From a checkpoint of a small mixture-of-experts model trained on Wikipedia: 83.8M parameters, a softmax router.
Below are experts of layer 4 (counted from 0) of a mixture-of-experts language model. Rows are named router (the router's row for the expert) and show model dimensions 112-223. Each number is 128 + 24 x the weight over its row's rms, rounded and kept within 0 to 255. Numbers have three digits each.
After each expert's rows: a language model's description of what the expert responds to; "comes before" lists some tokens at least twice as common just after its tokens as in all text. This comes from a sample of Wikipedia text that the model never trained on. Tokens count by the router's weight.

# expert 52
router:138099128120130135128148114113122142145077202116140154122150060139153142119126204157168166125134131075151121155105091151163151127129146100119143097139108071128159134128125136102134163109120081121136121112114163147168113162161129126142154066117138102163106127132112117176125099113186097121108130100145103100085120106125110160110117122123
Standalone numerals in match scores, dates, age ranges and table cells, e.g. 1 - 5, 12 October, from 45 to 64.
comes before: " |", ";", "th", " years", " March", " June"

# expert 31
router:143137147114152156091141123101088121145106156129126147151139129109107149145170171117170149093137127139111138150091105115151104142160151110087170106129124109146155149126128104095103134103129094091146122130091101127116090162135099130134133104118162106132089148119116101127137073160173077107103137128139121106107135130132086128122123112134
The infinitive marker to, modals would and could, not, and adverbs before verbs like safely, freely, always, annually.
comes before: " be", " the", " a", " have", " take", " get"

# expert 20
router:153128112104126155064157097114148093151091136120144156201107050102089153144166179168201115113143139100144112117079130109134143145120152139139144124118091122166193168151134103114107150129118117148137112149171089089130142117147136105122121125101136118141104153139093133166152096126186120135122164129094133153101128117105130127124132147131
Nouns or word pieces right after a or an, such as number, time, woman, member, brother, and split words like a-stounding.
comes before: " of", " in", " to", " for", " from", " with"

# expert 23
router:160129116116117154092159116138146111159109156142125132168146073100117171129166172124145121130135128122130157105125114123152150152146177142131118102113101104141164184113114108072115129108100125138127132099143131145159118176185102115159133119104126129154075128120110150153122087125192110112109150126141116098126129118128143148126160106123
Common nouns ending a noun phrase after his, her, the, or a title, such as career, series, issue, Chart, Party, fate.
comes before: ".", ",", " of", " in", " and", " for"

# expert 22
router:157108118103146149066142106071117122165105128122116123160133136114152128138174160117200138100126146107120163133111106113135121145173125108131151116115121106128140131125138125106113117102121119089117144123107096131119074135145106110119147078110129124150072138119104106122137094143161090101124138134125108102104151135142121122100123134149
Prepositions governed by a preceding verb or phrase, mostly with, to, between, against, as in do with, faced with, worked with.
comes before: " the", " a", " his", " her", " an", " their"

# expert 53
router:159113078103098147123129106115119134188108161115122133180114096147112104106188155150166139146169137104143148143106112168133142156119155098161143084141107113119147175133125121089171154106095094114149126119122076147183098125189119107117144134098135114138105163127126135176150108156168122104111159093124093142101121106134113115111126110152
Concrete nouns for materials, objects and technology in descriptive text, such as soap, slate, gold, water, car, engine, data.
comes before: "s", ",", ".", " and", " of", " in"

# expert 24
router:165116094101161157088148121124123128126132158121112180111137129119128148160139135121130144125091139103148164139145118128133116140121153096134137089124118138161154134119128118087113142142127137134140153153116142131134137137152126107098133145102144149167114181112187070153147084141207134156114120113102074153142131124125133133115123119123
Periods ending sentences or closing abbreviations such as vol., No., Ref., plus born or Died labels in biographies.
comes before: "\n", ":", " |", " The", " He", " It"

# expert 9
router:129137108129111167114105137109120109174068153110114149149139077124152106147195155145162150121145121134115142116089117125166151129140175111136141131121115110132132181122143121064153175099127121098141104148101111132140066139186127146121131130080134107141072160093145110126128125148191064109094142091102109125093130163111109157088142133127
Word-internal fragments like c in incredulous or sur in reassured, plus abstract or action nouns after in/to: order, support, use, addition.
comes before: "ed", "ing", " to", "s", " of", " with"

# expert 63
router:169141089108120171091168088096103152125128147137161135148155100097139138125137155112180127114126176110114159177114102121149112136164110099124134106106081098130135112106108093126095107075120119125142128118131091141126113138113114118109180113098141116131097105115138118139136093123139104114108152133125111073122125149119151134117124111126
Prepositions by, in, of, from, during following participles or nouns, as in written by, part of, leaking from, in 2007.
comes before: " the", " a", " his", " their", " her", " its"

# expert 21
router:163135113136138165113141114134164141135096139122151131162157118106094122138134136136131118073173122118158127173110097117143136110144125117146116116138129091132135117159132118111105103100107106121143134133139106125119126144141078116132152118115165109125109127092137090134123113149139093095123145159123101080118110155131114114146142101131
The preposition at after competed or stats (at the 1956 Olympics), pipe separators between table cells in results tables, and during, in, dashes.
comes before: " the", " ", " 1", " least", " a", " 2"

# expert 42
router:135126096105159158115171081138150153143131146151135120143129124117117122123140167151116117110136172114117138125122097109155124098122109107111178118117125098133154145137152100112143090119118085126121156148127132131138105143167137108128147119115164095175110169077131125148144081138113139106088136111104100094116113162148101116090164087115
Colons closing field labels in infobox lists (Time zone:, Losses:, Type:), plus table pipes, dashes, semicolons and arrows as separators.
comes before: "\n", " ", " \"", " 1", " UTC", " The"

# expert 39
router:118101102120098126102133103105146145166101169095141167171135104155103132106169139147126157098112140143152157138133104087160126094127166110162155078098117093140128175153149106107170154120112113120119116127113130152148163160160090107136165117099127121157133147103100123139111110133145116117118145122143119110119112088133129114183152116160
The words family, species, genus and -idae endings in taxonomic stubs (genus of beetles in the family), plus son, daughter, province, parish.
comes before: " of", ":", " in", " species", " family", " is"

# expert 5
router:163104122121113166101148110132161130159119158130142133166116084104138154138154175133159143130149115110101161133114093155127134126133183089124113082139108097161172162166158099074142145107104100142116133095122122109149095151190096130120143126087125115130076137115113147164155094146171100120112124115135097116139114115140104143148121073155
Capitalized field or subject words closing organization names, such as Agriculture, Aeronautics, Film, Congress, Party, plus suffixes -ism, -ology, -ization.
comes before: ",", ".", " and", " (", " of", " in"

# expert 33
router:144098155119098156117131103143148141159107155118181143154121105140143114101146140160134086143156128101153125122111070146117159138127202124145137096111121104126124153134152098075094152110109124119144130138112119135142084136193080115127141121124125123153086118127125092160109130139166136133121127111171129120105092102130146136092156084125
Capitalized name components after of/the in titles, places and orders, especially military: War, Air, Black, Man, Saint, Red.
comes before: ",", ".", "\"", " and", "'", " States"

# expert 48
router:158099138129102178095165079116131124144110132117152136157108097142139127114186156121163145101144128133129143144093110142119136126150138102137153107103098079119129145141161090084132165095101084130124159089121143147145111167159104101105142134109125107135085144129133128153144135099151107117097134140148120104150138136135083135148098085165
Last pieces of personal surnames and place names in lists and tables, such as -son, -ford, -ville, -worth, Johnson, Town.
comes before: ",", " |", " (", ";", "'", "e"